{
  "n_experts": 96,
  "balance_bias": true,
  "n_kv_head": 2,
  "attn_scale": 0.125,
  "init_std_o": 0.00506,
  "init_std_up": 0.0286,
  "decay_shape": "linear"
}
Below are experts of layer 13 (counted from 0) of a mixture-of-experts language model. Rows are named router (the router's row for the expert), gate (a neuron's input weights, with its number), up (a neuron's input weights, with its number) and show model dimensions 0-255. Each number is 500 + 50 x the weight over its row's rms, rounded and kept within 0 to 999. Numbers have three digits each.
After each expert's rows: a language model's description of what the expert responds to. This comes from a sample of Wikipedia text that the model never trained on.

# expert 49
router:539567511565450508529454485538535567552519587479392496477449482578482532545596515365623494466493533546580475510517461518579541500575506478528537454530471470456470541463497499491449459427412496505489459554406520488467515535497532524478542504475517518608547486463435525504534571522514403491533500523546472489484496475434502348433503496544461540447544458540562568541474379533469546474427511510462548509503364465661435554454547505484504619469533519568584389460544405503524496450480538555489504561415576576441526457471486440461534557508465508529469487456451495537524461515489534527451446500483508524505487514378510501497538525470497554548539543385532542580556528463473458457460489580570461556454503471453601611432535628478479541494455465470524482452473585524555476459554475
gate0:590456523561455476430597529516538520458498475462543492449490401513413513526487550482478576471469489523500516508469557427465441477483424544416544429515576492503572390477467513552450468559556447435585508514470468520478421456506599573521486554450548562540482479532347526525474470483516431510527545495560420527482482520602427489469515480500593489480502486476460506478497551573565521410543542495432464521429560434467458525511478598509438477482516475587554466506572463460485446507523482507568504549491527489470523481493585453437530593495490409577488547520474566528466480516448567490569436548547446507543529454590509458569571477433531615495534523467472513566525397475424451534546468642548446544520406490611483604521519479452607447484486416515457550461463508415511531495509377
up0:471533425410539422517408469477487547456434448526483472519479476450520452529489441475487406528495515496418511521524480499451464479471521466424531537489470444476486537505454480486420536499494546543491491511590490427444475534441456562482482479477455505458594509533557540467407568495482547476458471493481584477436480470394549542537515515577373466429562552514470478504519529401439400571455479518428495469472486518542531496573539445485626504446512592486453519457541457512497508484477445530449470486472491434537444564512505528620545431505424448443483550503568482443464443467553488479407557444544545344502420493441564474405404518558469496493469455566567492394462589502454528433484504388458607510493565559487467400538476479567459525572508580470489435430511493607467429395503547
Articles and possessive pronouns starting noun phrases, often after a verb or preposition, such as the, his, their, former.

# expert 10
router:526635455586399491488459555516515474504565504525443586487469461467553481483566488466587474489512452519516485422437513516506507609500561520563608482507456616459533500507435412437407503418406456541548502504463550450558526607484425581490543468436521463530509428460526481518543472438499467438522489528494536451426498469440514381507458470513447507509504499488517531464499498484400508529501474474563472469506491455490469476432493507442533579478459544532474425555547503541501435407449494514510522476509566530520542501583493570481464594383528447438564520499446472435557552507490559553501523418418427499463480523433535498588644438504471517490544539334528541502597454654502529422481503524474456504398466480459526476442491466486396510420508495469534459422487581509499443472535499
gate0:500523530481509463483491477504502396521420476625490554502499558570553537496602489451501464501472515523602469480419611449456471524502604568538489480545446602501469460521548470493399486551522439518548483489439500519521510621510465527444480520501503522564588526483435462418486489451494452485527480414493438405445408487489516523409413554478430447543558391475512512444509546477532600472646458581551488499510526485475513539517529418401522481479514480435473512543439546535495502562595546468434490470442590486439513557553510432506514544515543466567491499460503445470483475491431560456477532529378431517478426520545425452473567470420447455512519500398467506446429512514485500521491514648567454440533539561561453517506519392453532535544527378543463468525472489544556439463581516
up0:409546531479573508474466500508507430513426509442583446550490463562459446540403532504538495484408458492500491524548639492492418508476524518431491558584555531487514558500556506519455427590454517462474510526413508545533491454520471585488530464447527488520613556586451414522429512540537532510525557506546594518480437486547512511468547561584671472432470493478510518497478531478620520574458536546559479487499530526418432467585458429526434485574442505570444557468355510439459471550487472513517572522462472472481514447457586508518518536578483448546597506469398506476482493402532487529465597487502511485438509396509462584470506448557585495485481488466510477453344532570509415540495500492530489413518524593505490542491540455464551500495477440454506463482468384468571518516454547
Word pieces ending or continuing non-English names and titles, often French, Slavic or Asian, such as s in Ressources, kov, sson, en.

# expert 50
router:506508454561453524445560507443571484611540514488495515512467430631485488515476472430493473530482536479524540488397483576473454541518428514497553417536527500483501477457376548519476380440430481440570430602400474438450488545530437546501526406424539485525480519495473572542565632585516476465604576469480524465487474489499499455474501495510472549469554458553546549493467474539455573478408527507627553473481398560608451509450466576429542496536450459587476507415611438574536473464615471360499511430481563471465552515583457525499498488486563501461496512442502490429498456455516535539516520445471467480424460418464508469501536415546540524483528529494507479502504527556503441429474504541554464511401500596452542515462431520465377473480496427540534550525507539520479513412519519
gate0:443571502553437543530494469486468399532465476563436510569431503380534463539416517483442491633503552472479423365484524411473496575504494484458532457475506474453454534498382487484495508497505545512580542533482551497552539473528564487621539415537633475506474518497467547498425485583445498592502593471449543489549519518401433449571487528567532513475553476484545506579500461481515532486472504548507543500511405529574431473530533571433510445480518503464450496408457438544605566468536522462568484438382420512521413498519512656531509482461543552424513548421547472447537411433477503414422434461493548501504499594497492403472549549450581537421553478575438542519492533529481502493458514533520517497500461536434527476521462441500426432482515516395528508473473508477469461480441471
up0:398580505519413568508539478550454352525489432538450558520424519485507482501380520408370435640465578542435453380480588376463475499505491450457503495488500498514405540536389527490437520516515592489621458605500485485560568485498586508541557474528624531511492501501437521520448482597485498598528508452430543491527510505457480472578472483555465502472564440470566551566527452525522494484506507511510538484559436526526403452497534560502484455467519507469455468432514507541552584498528499455530487441468416536498462441521467545521511453460541510452522561439574523486524358472431604431474442486472534504445485508538461418482509504526533497406530459553435465506492490488427530535432556516526469504448457543474440492500425462474433423477540508399477486489498507473460478405460490
Line breaks, pipes, headings and identifier digits in infoboxes, such as ISBN, CAS and MedlinePlus numbers, See, Website, ==.

# expert 24
router:500535389667488481483435474506539463457563520532496522387462503506520452553454472494501536486507585573621480517416537518653536444577495530525418534493417520465503571502470483516445450491456522541487516469422485475454462520504476520507543517506481552537508475568476498531518587458520565569570495529567488399446559438453484425479446519482489537530540438517521532477495453553503523534485478499532484412451411501626432487436548479533497517493426508578437498500603524612528476478524449532529512492471463562508528536509568444543534518485517488495584514455514519488539567456538529526521447479439532596525467430428525565504528478455610487516498433461506539520537578692487526476486575523633504533483380482447620535443449540466471490516497487443563480471453504490573497408441605
gate0:555554544509494499482527501594474468476488462546493551525516527452491387515457480463444456559554511541464486514513471509578496484463580579532558573441527481441470523441501468551458476531445533623482571540484542510486565478511508462576463517411542476463566403580574445499516538449537501421496564422486519579478464443440550547481450487455468512497485393595615515579499504388533569452554543445514411405522518477507556521605530504518503476641553466500444496481521494557535496409514512434554585468537491565419502438505492540552538542584440432573451593497466538472523395471553490527513581546380536546399428392501490475481463570546507445542545552570460474514535566488464476478445498472474484515480433391385529510505553474559475525558546433522476495454554467453525498481439432
up0:559515530506438491492521453605413443477460490485470634464595503543444426519467488458533506502439473412492479449526556464517472538479427516617479580500545497540449513529555513536405435503426528519440509544404453568480511501487544477556516494466451557378583444575534463495505568534459428510516528507480485517513475423432582463570416493441469491593547448547535520449514526480533560557524535489522541501579529488534512561476477563492375514497539436552453508499520479550505479435488486493380559513473500469510508504495427614523557479571404395566484575514427523467490321525540538565482486479484595559424475425561549444523492502499503482478585513531436614524533516465408478488484400528587508462523502416454528522488592419447497492504565489506555503484551486506448524400450501
Nouns for occupations and positions in biographies, often after a or as, such as coach, footballer, actress, professor, bronze medalist.

# expert 14
router:477555489583451526532534496481510499529661515545441491445465475511519454501511516515540474602520441483495497410395539494570572587548481447473595452421391490441385448434466510407485493444487499562486467539431539498471482555514462559562568415481530525544475489467522547503540517464499465450478489445493596541509531480540546459511395533522451501526575513470536565444545476487511484534445471502512461515491493507645466559418557532445540561475481537565548302499604494529545554572526476515543538552550571556464614486530460541391455466417422527512505518414457525548573539517507570470480452543431535463481571452475533499467572473464564502495556511417549451503618549517531479420486536519586539553466423509492501541488548505503414504493489523472541452448521594581523544519496516
gate0:404474502576540557458466520444505428500420593591391481544520544451505516482582546515517393532540521446498395491396468522425512489516536471484444508484488541558508488436544530414526580476492510516564529582482509452443492575488455464462527530528501564427483530581415454433555527621522478541486455508536507478505558569450495511504386389498510425513511522477466498500542517559490444519456507528498495510525448476518500550423496510437474479440487488475421559523526408476552490450369491465482401534526417505419590525471540521460434443557568424449405471512492603558485591441521497466445538477574497530433428510578535513553560489447482482467483410523477528507550582503486473381509467555436528557435411546448527470480589432502554468433466577492392436561530529570466481553518489
up0:460485554535473579393484497521514516418498509493560430470456488432472375508457472435463510470381563496499451544430529339438528468529386463473488646488443528577468502444516543479448500446485522487523522399452509456501482483504424474515470489533551503496528508469557449504383567441534531436514425541527502558513527462486515458519540545428516433498529443439558510501549550576517516555483497573448462564477502533429528494478456440452413500547477511508475519531498547489512481544440559539481450557468597543441506462499551595501424538463503529462535490538538496482556475474479537486524381502522495471562335548545556510590475573549564482482478558494530440550451522567562437549508493621538471510508486560501663498541449486447484558571510479480470446563392402498524572484596471
Opening pieces of country, state and region names, often after in, of or the, such as United, Puerto, Al(pes), North.

# expert 44
router:470580455535525494436433427526505503475503580567408494430509416542424473468587444470551452545492524446515503393438430492533424508492481518549489438565464512417479519561487531452447463411451481492551540533440529460480522540450427434547585462515470518579416533493475497498609494510544495528524516486500525560472444462478551411434375443528409532490515447546539573490445549457555552544452487563518497453548489547632418516492417554503452551546430575560586484533525445589505477473557493469564472541497519487437479444526441427516484552516539523500469551525437476536582547542486591491435469517472498503489568454455460462482522521467515554539545540403548568469468587541513473361513592625645504584506547483480551491536453508521512497534447490450530522490536440604500519527614483
gate0:443530490572484470506606491529476460579456518491382458472460546459441477511511483520525402492461480478548475487431512434438492523544486436541464501512383504460414588526449480392490510505533543510486619543467548521535498525452479413541536434491543563584458509548493575488610510484476495521536546450476544488598489480416516526492577490498435524506520407510598555469495486521559615507498439595531528527496521504515449565496542506505460527460506548529502510482523508566453582535587462479496593611479536600533538501539423550486526442447510489464580410527417494487535544434497540602557434521527486472483506552608487449554517516389554461524536449565527550455527495562493465357557467508605506494542549544528616475527522559474544562531635491461463551619524485563518558464543504
up0:635450542485558517500475488461436489498508501491535526547512491578567542452489472499465578526566517537506546468538427562525593488380512597475474457412619420567491433470488435485521481526479414462532506482526431503388489482525513564432482598539420470484527479502475451605486561537543521489462481511473448526459483461630496519578525485511532407459461530428516461579506488532519417486470519441497445548466524476472523477564467528495542418593484444502482475567505452386567429546545515501518470484388545431465463516438575476503446470564568452475448563522527455490504497574493459501479547564535503577535473447452522617453540432619444575443547550471567428558412495539584568525458534485417482498495392486431404511497462506523468523465428394502507449438565474454478433494514524
Articles, prepositions and adjectives describing places and landmarks, such as historic, natural, large, urban, and a after as or is.

# expert 15
router:537556378597487497521434516525442484495513511476449491521457444590556493521510489481595470582488480494524491476432457547485505545490445460521572461415474550356519539493517551489479431484392461441501448560445509416533556561549481528541518431475505506513544458482457638519518504517515441502555483506473484451520522508419504415474494516509487593567539444560602576574492402572508523576476473472496542514499447497566475522350495551533513544500452535526504500505557436476507530485501542492516514463387539492522462540607533467514493523450594539472530538468451555540555496420513557535486405448435435484518507492465530498571576535520474527476520498422613504480530514706438419425484489560536410531439508448520499569502432606462379528465407487461503516420510494528526537480478440
gate0:431491420437575487611444456553476500596454586481436478463498517493540572478515456458533513496479553470551514467431452465507465465598501528437403492464436439540565536503513546506533419579509546551588557574521635508513583533546496510473435584430490511404466495540502539568478558492519530450464450543423535436573419507480549426456478421502504548493489588456493413432455371601514474513531504469404623537535507444522491467463507489458469458534546525532528486616513431530517496446465479537521526505503458621490485536522563449471442549522557510444548556469470531382427502555494504531523494441465589509478439456541516530446408578343471519529526479501562529497516490589524508467493528479414487544493397461479507447496491448543451534570442549537468554444509493465504580444458464
up0:453495383481506486533491546608439499529515542450386501450499502530517581497554522472493470519406502456531513522486488450481475547496446520517442506472482499504574472528545521526458450487464549572534545613569518527518525509482432526463519514422450577430524498463406496569528497583514571461501537472464404502497484506529576558491454503553478566524514573535511328499442533572450582537597439469493622428522489468498433515483639515512500502494554495572541508485569450571488453365425564508429501445504436501473428497436543406407519508433503491392568530439462423475508497515424509504578544560497494513463408425557406615493422566448463462458545462505587472499478549555464515436462520488482498545492518424568499479488492469568433538549474537507580592508543518475495396467523524
Pronouns and noun subjects at sentence start before a verb, plus numbers in names like US 6, Firefox 21, Su-30.

# expert 6
router:597527506571499491472446405462575494425595529548563566455442453579493453524461493441520510627544510573493424455388398491523547584515483502560551422480484612384459430514486437463509374434498470581542431565477458546444428528504481513509616506507461478489463437430531513523517518442443497566563421559489608466500474454461526465474549505559457470444527521519469634497457455479491482496437507486567525458469472547538474434501509521470451482590422525517497423507578468477501463493536495443481500453446555526517536542531484522477456515511525547470486517426481523572548480545464593551551472528526455446506540515458490519504499524504620487473517559400476546483549525496443470553444554611613436547436467520499525636440413484584414524520469508459529541497508562460522479399486513
gate0:539423503545495502458467411416422493448527452474441478555547537584513447549505508544463408549540597539460565438499469526457426535505470510564535540523498549426522517468529438533518577460508613395494535448441493543521486494542457568618509429463494487568521485502491478550523523398427484515513463513493585514549497543486507433491548448476432517483493424553539558468427420443500554478481585503450479499449462457502426457511430446551486535518460491373526457485566516458578513466470570481568492460489511552522457599466595549563471495459506487463594504475557494521502537528407548504429500496481447522480398509336501569420406515439387453549564585382560540464447483480505435503412523512619467514481549479508556552551491447531568578537503492500532495531540483567527422470479413
up0:532393526461454519490519466528448510454523511452534442588467477495477534576528548542407470535518620455496590487476481485484498490473466499540486556488503515459480559480540515496529539507545545369528511537425419556549430506505469517566512437464575527475458457533528522477488558409431464459527445535515480484465416511545520416535609437506424557449506493607593520492424437556491543476496601528475495510487579473531421551469480483420579518449500421475464456637545464497518512453463557474591535425443490511587419528476634556533466551440492455468528481489568528487488461494407509508436565476502439490508437504441526523454318466453403436562508558465580509485433445485531426503470498541491471440408559448505535528497500453528579583584490500501597516569527461576505425470483432
Pipe separators and commas closing a table cell after a team, opponent or place name, e.g. Boise State |, Kent |.